Experts of a small language model.
Experts: 64 bilinear neurons an expert, 4 picks a token, a sigmoid router.
Training: a variant of SOAP for the experts, 411M tokens.
Below are experts of layer 5 (counted from 0) of a mixture-of-experts language model. Rows are named router (the router's row for the expert) and show model dimensions 128-255. Each number is 500 + 50 x the weight over its row's rms, rounded and kept within 0 to 999. Numbers have three digits each.
After each expert's rows: a language model's description of what the expert responds to. This comes from a sample of Wikipedia text that the model never trained on.

# expert 23
router:516518480511498516523537489468527539504375490486535556488538601552487585514508590484468410547431450499428384504499467446432578584459423461410462523474490506587586523435494532506460525524488453384486478518552535496533459499443457579500504508520554456404353523417517449444481572558446560567478376451478494406502533265452517499525566469540526581433605523525520535429512434416481452514458
It responds to: Commas, closing parentheses and quotation marks ending a phrase or clause, often before and, which or a line break.

# expert 58
router:608504447524440501539515558404436475536471485564452565582420555450509502513452467534519557560524449473505641481455462538508484519458507521406588454458403449405480587453460510472474495425469469521480483451457479453587510506453372531493498520446409435546587419546415465437438520448450489558554456382588545465464496472524509555545570516497453592655447383459495508489497518555467505493485
It responds to: Word-final pieces, mostly plural s, and -es, -ers, -ies, -ations, as in mollusks, Nicknames, Hymns, pharmacies.

# expert 53
router:475535565465405487477440542559567511495501468612428526422504410381512467479506550511465526511484422446613528522449528402590486512543518514584493531456555511508530421520498499532547503455518542444461470537560500563449407518508551559543560447541537566563583442520477511608511469606561539450515416419501562554514581479492419541485496537550479516498523550554550533456506570524474458518572
It responds to: First pieces of longer words, often Latin prefixes after a space, parenthesis or hyphen, such as re, dis, inter, Con, Trans, micro-bi.

# expert 11
router:485426469481479535503505505477478518549398433503547591562452424397443520445436570496447400486617559510557487533485485439514523411455555477573431489490512490511460588510417490458512471548572435462444445569431521540523488523469530490561432510450471574579506458510571504534441454489429565476464517498502443487462539455443474505446494504446590406489441449468496532479483565518598441533443
It responds to: Prepositions linking titles, places or dates in biographies, such as in, of, at, for, and the dash in birth–death ranges.

# expert 62
router:597507620454483527483498496502475541563458530496504448502443459487495508585505450482447344508464458546513465522485491528506559585399454554462511503611577460642489516490439536523515482519489514555442454456516571540562546486572556442478518478562508559479812532495559566502492502465450517526519437564450534589470510634451481484415500446505407413463406532602522492526475525513564408445496
It responds to: The determiners the, The, his, her, their, its and this, usually after prepositions and before nouns or ordinals.

# expert 32
router:476496521592488555500563502514542508482504476540403486515453519559577540465443526483551456513484489417430479459560480620536428443447560477573445442481479573506490500604458508614501514566538431465418453464455504454467549400463541467581453539528470580556419493461490461440456515537473459446470450489482413489535590512506568469447496470488451478539510432532537565489556418472439547628487
It responds to: Capitalised field labels and heading words in infoboxes, lists and tables, e.g. Location, Party, Division, Phylum, Batting average, Majority.

# expert 60
router:478485498576462452500464503432510553499537546480548493504512477530449581472464466458645504536544446545515541536491477462499500412584558507470493532458468420466434500603465494398437554563482463423593462456409550441476477497479437426479474534514470414496396511543402447468429482474503471492475539548538435552520542531425454515540557535431554480498545489473450485533486515463477485471455
It responds to: The article a or an after is or as, and following descriptive adjectives like new, small, professional, perennial.

# expert 48
router:437470484488499568469538513441428482480514407541470509548551572456532501476500538564518501530489458538509582482523520563535410578556538587505563495422604492600485561467441436537471532444577517455483602412491546581504571441558468570489572589526558527503506539468481498501439493491522495568532490428445530488439438594428477413496488529483510530447589427413421612463492473439516475472495
It responds to: Years and other numbers in lists, tables and parentheses, such as 2010, (2017), 1852 digits, coordinates and postal codes.

# expert 38
router:490544455553508524478438516433575405486516486483545455491419484579558487547520536479404524503510588459532445520508576414534507568471434524486559577467505489461611431576496543551511646486469421581552447501493460569536456519474508617454506408493484569523459458466509448512372503535582489524516396498513461608479432556449561486520519547488488521467519559538420370448535446471526514538546
It responds to: Month names in dates and date ranges, plus the pronoun I, and some nouns in census-style text, e.g. March, June, age.

# expert 37
router:401543505587583506463465475499487539469514435468359480435406491525488517543612458497501521423521463425431482584447556532515497474568360448564518540504465564570526494552573512423495478470470452516557495490435548524421463441508486498459561515472542525526510558396580480535604456526542516467482458422449562514485592499455503471537465481532481553485477535525477423483551469463500444521541
It responds to: Pronouns, sentence starters and modal verbs in running prose, such as The, He, It, would, could, However, and contraction endings 'm, 're.

# expert 33
router:457540523591476450471560475488392425478531510444433482472523559531597436519526554488589605511456484451521501560535514558462475562499502523419517450502526541451574538444511514509491396469506431564529483506566450454541506503508430450506494486517498533510459621481561517527608433490473432602449562530471522512494486579550481500509483516471554430515510476529473460506521462511530504504490
It responds to: Prepositions and particles following a verb or noun in running prose, such as to, from, over, into, against, until, about.

# expert 46
router:488440491589461440430551399474506512591544545458476504467481464539399480471486431406510501420511548532512456518565466559509478475413525479494455433461481456527483453477468499408470562531419521441656490546502500388533470525596405467500514579488499468453374414523415440466486504542530499520446423503491493562460391530521504525573580412456544372537512542391532479549549565459480442563524
It responds to: Articles and quantity words before nouns, such as a, an, first, one, two, most, many, other, new.

# expert 27
router:488429438373549454391529528507489458482553413483488513478479449488520545523417475409510454492543511489438495407504519491498494432587555511464512405516587588526486470400545473508450551523485408543494540505451536506570504553560502456582513392524538498468488605445543566581512540598549511423552524521509529487617445403484475525559500536441606606544496528491480474616522563701439530401560
It responds to: Sentence-final periods, colons after labels, table pipes and == heading closers, as in ==Awards==, Original team(s):, "." before a new sentence.

# expert 45
router:544500505484575485442584499681447516504494426430411517543520558525534472467464503511528504479444495500461450562484529522403519433451463477516527466460450507446540496560592519529489492592550580446498518565459599403511447424585449457558489514391468523447443523463476568504501557512525476576526564496524530445436423602568494493447530526554438479534556501538470525556474482557494564547410
It responds to: Middle pieces of non-English names and place names, plus Thai characters and coordinate symbols, such as P-rä-sidial, G-ad-dafi, Sch-nei-der, ′.

# expert 19
router:521465502449542449462530487546475537488503511513539485550461533599525471528530455552520437351554528508508577491531469412538575449617516483339568513570469537509455402528467572498468532557523531556583633527490450407502484465520503510525499539482545381454536506516472565473415537477451493455562479449423479493452476515503593447414419523543489473550357580457511501414539534530500533567573
It responds to: Pipes, hyphen bullets, table rules and heading marks at the start of lines in lists and tables, like - Axel and |---|.

# expert 25
router:604509512563482540619455502474400531516520597519556513429434493561429513467627481533475457530469493513449527412423453520523532625506487510416442535461590527521527551575560545456469490542480421563472550554456525471560535509531508550476415484496438570549555486519524503503451478458556511535612469433519494464448439469468554429420517506448430463513490498504531547436606501475470521516492
It responds to: Line breaks after headings and table rows, the second year in date ranges such as 1734–1812, and dollar signs.

# expert 30
router:525472553546549588438509443546461595483556478520403479465504465541557464498465543502508471380464451379526522489488452549548567532518517467530487613579491532472476486527439489442494394494509500496571509531477432401576504462471535506471500530518494464475512470483477408502351503485585514576458551522471475517481460495445498508417509511497459512562512467333493564545514493497421503480548
It responds to: Names of cities, countries, counties and institutions after in, of or a comma, such as London, County, York, Bucharest, France.

# expert 39
router:482451586562492499568481433550469510478506518489436469535525510591473437509499465561433452399512475464444465559479456464489518524469532437523387585551467534556456389530426539433462568561404530530543574536521408429496520529484528551551452459450532466439633505481454507559456524550435520512550475496456463570425445511489550486394510536539483459489459511431503583509615504438464508567543
It responds to: Pipe characters dividing table cells, especially at row starts or before empty cells; occasionally quantity words such as old, total, draft.

# expert 49
router:443534476502547549584556489406563467502446430456544587543564489551483448545528441506477486530508540481526439507495496477481471547424499577515478435540425543476492444496504566549541467458620526482511502603397458418551444494542391533446520533560536519556463405490480532534412491471416433408450533490515431490529577509491545529471598429497477386509574427408493391441471503446412476532455
It responds to: Word-final pieces of foreign names, like Sama-a, plus common nouns and modifiers such as River, acid, railway, infantry, with LaTeX math.

# expert 63
router:495557510438528455476427422498572477470550537460579499490517505445442587502464557485500595474492550443533526482517389480522564510461477498477607547465531395492495555443438459464547398562517520438443414389547456522458428459574470459492524498521488617550486424468569472480600499415529489493521508514494496424563615605493509466490559548480506561457506523509539556544496504489450564449567
It responds to: Semicolons separating items in results rows, chemical keys and infobox lists, such as 1R; 2R; also Thai bytes and verbs like won, released.

# expert 57
router:485517449555520479487513545628510483540446566483527521464529501507410516452500539555534518446504516512505536504513535620558491430575511485419474500532543393494433483534494474478415452477467537554469456503494598510489585483378523424494496492434521554513563497505534451481502525526489494491495500596554439474495436554440502605497519482473432547492511547544494536454491550454531562533527
It responds to: Hyphens, en dashes and opening parentheses within compounds, ranges and lists, such as land-holding, Alabama–Rome, air-tight; also list-item dashes.

# expert 59
router:488496560524478550619455503453426569532622505498448526512481573463584416485484450562428601520528517543562404489487467460494459526359458460521416576516486491457530417602490501462564417526478450559501586526473450438585455475530493552505484594419476528557458419494512406529514524489458539524517470569517520426436470519523474529341557510530444466496440495408535541539452550492501466498479
It responds to: Line breaks ending sentences, infobox fields or list items, and the == or === markers of section headings.

# expert 24
router:534449521545529428589472444535384540545509545482496539506403526487495398434509447501456518392606506511498419506491483468469546495569477495574463534414507528571473542481582555494549618477502514546506529384482465556554547491551497438527534542481548517483486554402402471493482549451435473472510485456541446498526512523494543498443492524594569485473504514444554524522457578433525386476489
It responds to: Name suffixes and surnames after first names, such as Jr, Johnson, Mc, and reporting verbs like said, claimed, stated.

# expert 51
router:470477588505515488557504408476440546495594541491490546572431553599522394478452476517368492365428556548438456463562511470498506571479473455500384566518491554555502520571501504503538544570441491486674560560459471548541530510458500512572423492452559432454580462522500384559460486566471499493557439473507452547510451647499544521448487591533513464477426565401564542486615483399435470515514
It responds to: General nouns after the, a or his in prose, such as time, work, government, service, project, dispute, purposes.

# expert 7
router:425498422433507480471466558444556423499526449508559521483469451515502497468501393534472499521483514442460503478564444478558471492445460537506544543517539475497499507463509451505557516513552517441533524472516440440411563484481560501512557491523461551487447438508531490493534539513550579463489583433516515533608533484551489522526544488477523524557446486423513515557524496496528517351451
It responds to: Colons, semicolons, dashes and pipes that separate items in lists, tables and infobox fields, as in Coordinates:, Duisburg – Cologne.

# expert 4
router:591520472478512460485519628474567573572476550404588536489568586540589544523472568544427440499522566489395479465508509393507465533438503425526469577505490554557516504506575476531556420543455500467457521444491544584547480543521453625497544508509447507399356453469465503496476558560500544585459461560515430500471480391589504582484528490483468563404460580549534507527555433425459481511423
It responds to: Commas after nouns and names, plus closing parentheses and quotes; also mid-word pieces in foreign names, such as Tralee, Kha-i, Ba-i-ley.

# expert 2
router:579523408375535559513500456567436460472556483544506681531534393464472571515504553484481597535489490446483603570503540525465413471555521537437480516558456465446471521546505471542533443463562544490548493483538497502514655479386596501467548553433494597442523433550531382493491476489483480526438474599448491515494521621551477550522461465447535550545569623464451464505485583521548571567489
It responds to: Opening parentheses, brackets, braces, slashes and line breaks, often before glosses, acronyms, actor names or table cells, e.g. (雁, N/A.

# expert 42
router:465515549568498511573473513435456585545529519489499522450524521452568355476562386531475614543513513584579448485536457471495505526416430489546524554483491470459598516620499521445568401461502476563530484523518547376623395505580473536549460523465449540457558458523568444530523493448490636502459475559517505475439468605537492504406601485491385514488481495507512532477499587486531482516467
It responds to: Line breaks between paragraphs and list items, section heading markers like ==, and opening quotation marks or brackets.

# expert 29
router:413403473521486593493405539552478535449532448524454554575469523530516467556525499489423520455577530509548496568519448480557547553483497445577485539559475512503541482467480524471476585515498472601603623561492477572511596497432536468508503393423623575502566468554450473511490545496417530489471407389530499461490451453410458534462566524515558451612528502536519563475551480510526488497484
It responds to: Sentence-opening time words such as In, After, During, When, and also years, dates and section headings like History, Background.

# expert 28
router:496495504435530515533514517500587506515407505482548508573495557563495383466480479526390638504431508534471458537471515504515568482577408470564393500568438474462543545460481468405435497535512506478521654443565551447520433591504463523571464469494471474449446512448503454472576475516484554441504487474554517477492491411446551534438499570536444514559521538506455546521351476479442473485509
It responds to: Bare space tokens, in non-Latin text, table cells and list indents, plus short word-initial pieces like re, co, un, m.

# expert 15
router:484498483510452495453479411491469585407495513435473489414538594607457545502477519456493498440510562399400546519488456465431489445503537509484422503505554501577544477493482524444519499492487482568561575453498493567539532471524521443460525532433545477484519547461435553511486555459481533511518482539533497480453419471436503466448450537479527470587523582416488508507540559407516518507451
It responds to: Word-final pieces of Latin, taxonomic and foreign names, such as -illus, -tor, -ian, -ia, -ium; also apostrophes and Asian quotation marks.

# expert 14
router:487488557510524504557519445460480509510538525478452485589393513535460463489449447485390494454533497594556497554557401480457528529365505461443448517528463574544440389511430524485537539571455515513582544526492443503486435571504504616504443499535543473440597463485477383498448474430424527462584405488506460568450426534516565485477500507511494523546366492332524549591474496489520503534483
It responds to: Common nouns right after articles or possessives, usually abstract or technical, e.g. music, development, power, strategies, listings, logic.

# expert 10
router:442494480511483478534510556491483474519613538515440392467504494522425443498445524531481500431473630529498503506400523471532427518439446482544582509508409450532509460470403604546426466485616539529522432461459594580547541527456613526504482585521547422493545509520474540475435525538508424491477457471431594526424450483547443512478442433476426480497413449437444509553482493516486545530527
It responds to: Periods ending sentences or list items, plus ")." and "."", section-heading equals signs, and the "United States" or "U.S." pieces.

# expert 35
router:512542473399523503440434536471508527453442543507557430474537503471518430482516527526427502524508539496595568536519437488520488533485545485498616582487483562603480563592465558463467547570459504512435596460524484539529446512531528457511502408489495510419507524534459480393470472483566524434533480475500490547452545539599541426484474516565536581527427554463445436540536605479500444579459
It responds to: Word-final suffixes and whole verbs or adjectives after was, to or be, such as -ing, -ed, -ation, -ive, developed, qualify.

# expert 22
router:420470453453507477476538512532599543455488485566556490510514402499520466407532439598516549575510483491493450523563512597451498461475505499454495497557460471530488520513475510458541531456439415496579596503494401558473590492419537514582511492529457540468543484521465437526537556491590483505503527496525502460530544445528444570563463418493495575532467501472509432414544461525530542417440
It responds to: Colons after year ranges in footballer club-history lists, like "2015–2016:", plus pipes, dashes, digits and words like club, brother, married.

# expert 47
router:456420554506530530552448548405474415447586480591522503431538565496489494468523409449452484517612561512510500557478527499535504580460465452465497469543549466497519462483413529592427449465536550566545541540522528386467518583441465560361506501475522385461558505556542497505483462483482519526468443518424557508541503497425521459422498423492493503563490454430452493436559516542413580471462
It responds to: Country, region and nationality names and their endings, such as Africa, Spain, German, Tanzanian, plus century and the astro- stem.

# expert 44
router:439445545538449496596450488511475539553516524514450477547494516467544453422491482515402467360542454530529485501522493477451560498361528466457481582554459544472493579529474473471462510575491513509565558544488426491530500526437515524543460516456546466458562478496422487483459509511378534439519408461516484506441463567436544458437522458498504311538381452377581608509664520450567511504531
It responds to: Prepositions linking a noun or verb to what follows, especially of, in, to, for, on, e.g. average rating of, based on.

# expert 54
router:516504503508518504549543453486464511523429541530454516400605509532480529523472504470450506461430521481440424478535419489477483585480507441512469491453535554454495465456550501485495483437405514435437594497479498525514471508544443654581556526500533475526477461541461485493424592513494500529472482495518413440512500412481533555475625494479473654397631539512538517447475553408560492515476
It responds to: Commas, and, or, &, but, including and such-as linking list items and clauses, like scientific and technological.

# expert 31
router:509524452473501535534498512506455454484503605519481425459440493478595481421526542493531485498458512609401516464404549543467502389447480408497486558528493496518428478435495522453518495491493494493428460502537438431523463499455486551496469528481468466405542458627543572535501504395475531500548549458501529559454491534480524400453451435523520463556425452467502532429552513551440483448542
It responds to: Capitalized first words or letters of proper names and organizations, such as New, U, Art, Liberal, Social, Urban.

# expert 5
router:570436465439504519498500521367435518587445583502501423550447501498427523582532520516554515569515419519528592544455460475480535469439485523425540459559439513453472503384525513447488549430398476534469419413486553551483610578547457472592539577443483485514597439513491435486518533559454615483587553538490588533516497511500544474469513481466505587602503369542481482474480462491525449406465
It responds to: Possessive s after an apostrophe and third-person pronouns and possessives, such as Nigeria's, his, their, its, they, him.

# expert 55
router:422490548482527546568458455452520531521490497506453433500426494430559463528464516484577468535462470475576576498470509405476487522415500495447545503501537475615414528530451527529418560533492516547421568547467507500581471451448462522530398487534491521411450446516473553540532518515414471510503442512546536513400458601478429496466542453442446544515480466564451553465607526412496483513519
It responds to: Single capital letters or first fragments beginning names, abbreviations and acronyms, often after parentheses or bullets, like C. v., (KSK), N in coordinates.

# expert 34
router:487453525524512498600486446477474506510541542526407522495511491591495464502437435595385486404513470477496416545522424515493457499449576433497434632510495503473420373516447544384423491570457499523507561532456475510455493490507587639538459488444590452467674494501428532517431509444468525482543454440489484555430473569513551519448572562551493573494465606496519556542489498447515527548535
It responds to: Connecting and linking words mid-sentence, such as and, was, is, also, been, as, rather (than), usually after a comma or subject.

# expert 16
router:497476519492485464554486432456525529478579509492428324470474456549458442515501450516532450438423543582533545435431515492513465498523575567528546502485447450524456487480393550539416440510561526538492505438480554599540535510464572463552464577527522453530569518573482489469500438487537433421470543464468538529483460457455486460532440478506446392510520434493459465570447467498566506522506
It responds to: Sentence-ending periods before The or He, plus common male first names in tables and lists, such as William, George, Michael.

# expert 3
router:520434509521385470560555494518486525460523514459487455476533436467462548566492591517594520500493561508558474506575464566488413470530505502642517508591630423486563475520487393352475455522554468474514560443483514496570461489460603483497451459534546538558556448419447513496532479463466490468451518484552428520536494457605503481484371584490589565495528557514555526468526494454484370499463
It responds to: Single consonant pieces inside rare proper names and surnames, mostly German or foreign, such as Sei-d-l, Stein-d-achner, Adiron-d-ack; also closing parentheses.

# expert 40
router:502512588551576555502473465586502536472529401607404478632616393570459467564558536531504396547457488519468444579480532458485487583419530539540433416501496524508456438493499471449539588465463575513530443507522465553414519573530492457452460505468429490441524491498519619524518394500512421518525507518461453496502493523532532536414506474496454513389475459541453478525489450484545490535550
It responds to: Pipe separators between cells in sports and results tables, plus semicolon-number tokens like 0;, 1;, and markdown table rules.

# expert 13
router:475487545529483500572512541600534485504448456514498466475510489536442543462493409500470448498454569526499493512494453491446484480613569541492479477464460534590491461430493436493507456563513504480504497528462532597494473535484520476545535584550456458498421359517466451405460576545429528544483484435539492547483564431523466424585610527419537451563456521518505374529500494387508597527430
It responds to: Ordinal words and suffixes such as first, second, 2nd, 8th, 3rd, plus numbers and headers in sports tables.

# expert 41
router:469462572468507465580497443452454598502553549491451436519481539569489416466453432524435466530538488482484506502539403486460562519456515429485458577591474473539431464521481541530422441572440534493627668599475450474410482552436571595485470585475588487459623498472437482534426514509387509446563506507539451518432470646436465576442543492572454473506466515441541577463553490442483515544565
It responds to: Common nouns naming the article's subject after the, a or his, such as film, album, series, club, species, band.

# expert 17
router:482460463598534465452471523545460493444461566461539483493526539563475495520442568517441524456469471547480511454517545519515474485480510485424499446600532510536422438467484429500526511578423469439460533456489464410420469521496496450512576499534483446531510463627469434464567518484479517514462522538534439468499429416520545426465515500461441516434465613572538571471428467468500484547451
It responds to: Pieces of foreign or unusual proper names and raw bytes of CJK script, such as Hong, Ko, Gogoro, Möbius, in tables and lists.

# expert 43
router:576493572463487454500456446503564598473472480538455473491483461488415517504470512437479446523417502546437632432600434554474537530477534439538443508485444556426435514436455529483449537496485498539494512505551458450438526539560602460556457497581500471444484433497459445415483498437435469487442485556551530560551506443568508510456518560484547469471418525521409441497540576467475504478453
It responds to: Numbers, scores and statistics inside table cells and stat lines, such as 0, 1–1, 0.364, %, Votes, Apps.

# expert 12
router:543468467442523501529566471586628501505518506502558526536520525482505455536457585466478557468476448483602429406494505446513484509562504517450482501476471480486462563527499476555453522483530555502439561493546321573549379497503564549467497547611388520532492560510508481524564527574414475404519571426555465544586505519481489471534525520493481514510526454440489505539477537510478515514502
It responds to: Past participles and past-tense verbs after was/is/were, such as used, made, known, released, won, named, issued.

# expert 1
router:572558596485563430425417421531526484454486531500473495497556467524467562426393546477409493517486555447535565425603546573517517410482550527537502464526504559465477526540482513513567572465598375590461513543458508522576496547541532491518535501503467504610531523443502625499517549483573433566547467492451414411497440483616560547545466481477505443497522494536497440531424446591496565515540
It responds to: Function words and field labels in geographic and taxonomic entries, such as the, of, in, Population, Density, Area, km, Species.

# expert 8
router:468451466530528521498508438538429448538565518444446531471520548475513516443576564513522408576424442578524471493471484555559513389570506415588389566446559461588456574628477618481492459477472496421532499482495476480467471516523484522539481518481484524459353540517534467472506550552476453576518568549506506521466475692442476439501534533453514562454530423441502578505529545455482407497484
It responds to: Single digits, number chunks and capital-letter pieces inside acronyms, codes and table figures, e.g. IS-CB, 20,87-7, (17-97), FIN.

# expert 50
router:500451528529508590499559581488466459451389521473505430572508539478516501469531479409506503477447498496522514485444493490505448572505533557465540450384540544534418539379548513465562452548463456440430471489506479505406500464475469469495513425582563546552504453438432511475512491498467413549531545502461555586457570617436445395580522552509492469452499513524539608459551507384486475517393
It responds to: Equals-sign heading markers, table divider rows and The or the starting sentences or sections, e.g. == Programs ==, ---|---.

# expert 0
router:570467609532474527604468428494475502520568452526466477504516497515496443505440498602399442526452469534547493530501501507455548506416545458493450636582554487602442443432377533496468466622533503542425588552545458504548484517496552635524425496422508488490670435522477450522448475430407564478502445525446498523423424518498536470422539440465448372503393532472567537563490500439599518514582
It responds to: Mostly the after prepositions like of, by, in, plus given names and name starts such as John, William, Mount, George.

# expert 20
router:465477504540488511591494487482460539512567509524449536547465480581509467530466452620424481492503465497473483556500485483486537459435534469520437652502494508508441360501449560401462546643525484512452516525479508502419467467450570594452402504471564446454667533464446502516469532414492567484541451466486483566420470541505515505404529546536506528515444636454494556527505467461457538571562
It responds to: Auxiliary and copular verbs, relative pronouns and conjunctions that start or link clauses, e.g. was, is, also, that, which, if.

# expert 52
router:481486514475491501534487421432517449469530535493579517490483465526461582455515464536537486527468546447401521419532562441502561552524537439451445542459540583532563460436502392561517548495454512558478528642702547457497577488450402465497404551480539410510415529459560476521506565486519583500476526549451537497554453493462544473532504477575590459447455474589479551535366501431456507503456
It responds to: First pieces of split words and names, and verbs after "to", such as Al, Kar, San, To, min(t), under(cut), be, create.

# expert 6
router:618560512555480550479547587578520530569589458453400464643494526511503395591549467503510537528465461415448476457483451471398419473461471487473489406491507490493449481427481495458501464569570605479439553466498406515483487505548553548510525428455488527497495499550471505547458521479629471546492427546567486440472590509474463486518482442518499494517459517464437578607415520472382560448536
It responds to: Foreign-language particles and accented letter pieces in names and titles, such as de, del, al, La, San, å, á.

# expert 9
router:574545551580492513603468467433433471507628484511496445460361495527497469447487547534431466442440525513486527422531475464410578507500517456658424549522435501434412488527479521405458520425430503514551558506446382433632534501458514553415504438527502498437493557513440414531490563444540485460556499526439521567438487528544548485390554517503507413429485500478463476464484534506529539509532
It responds to: Standalone numbers in tables, track lists, scores, times and dates, such as 12 in (6, 7, 12), 7:46, August 11.

# expert 21
router:411513480532459554545469521462525558477505498531563631486487510471373669522559597535466568457580470529582414430473451509476475559581504473444489522473443452500527454479434491473447549491478571540477457480528567508404502523566551525464487517539533467473473459481506575547501507456517457573447441513407502494453548584449523478370466533518462497419527369515504442557489395473553588512451
It responds to: Sports words in athlete, team and season articles, such as football, basketball, League, season, sack, yards, NFL, cricket.

# expert 56
router:590473522569532499452571406531499509531497414478594502533495536587591561488437493516561451416544554494486486510511530502568561520606434463528545537452543496485547463560549473563556450454442580476540450598461498453485536414507523451524497485452475443591497495459471539503470466417466515516534531545328521480547582539543530468458469465605502509532565406559556571480473499663551537469505
It responds to: Common first names such as George, David and Steve, plus middle fragments of names, taxon authors and LaTeX commands, e.g. S-ally, s-in.

# expert 36
router:451498459493443493496543487416437533526532450389401477484618476493446496517578532471476479459545455525475482558475527604488485529479549514447487560482475512467511490617408502469516534551512531480491465498536415529505464491488462473441466533569513530504570432528508454586464483438456480489543507545554442456405424472465448461492441616522479495560461602293495577472539534514453547519530
It responds to: Final pieces of compound words and place names, such as ville, town, ton, Street, York after New, roof-top.

# expert 26
router:562473467522453463479483495481473500516490546495487471513356520498463440517443493469446452492489488574492451535497497409463539475547537492468456443481560562610422514509491563478599636518539476559655579448461490498428440458546521495551509550580551415509391571442439508467471486524465477498487480431555535523522499484458556517446472478558472456413523626477491488480586563511526443471523
It responds to: Syllable pieces and capitalised openings of personal and place names, often Slavic, Irish or Japanese, e.g. Ko, Ka, Mc-Ken-dry, Car-va-jal.

# expert 18
router:511511508432486568604461464553507418449482537576426538491435543485638506512577517478555507486480435456475493471451489551539516518557441598510447519422441502553471408525554436631549428503552515522486375461479444479439523568482442411504582400477533472461507567532524505553454470551609494432535558463500462560439534448473469524554444474485408516424429459415517441552496399482510577557610
It responds to: First words inside quoted song, album or film titles, like What, Love, You, Return, plus table cell pipes.

# expert 61
router:608487537519533520572463414484496446485476548443445439536535604542504476500465556598446492510399539499567579551502477439415581641534528499347504565496550510473484482502491486452446535647448496560596584474499462492532541520524511599534448488516468498453467539500436517498538528527440514491571468554599518505497368558549541534454475469571456394485396538450514550552658465412494470503598
It responds to: Prepositions and linking words following verbs or nouns, such as of, by, with, during, after, as in powered by.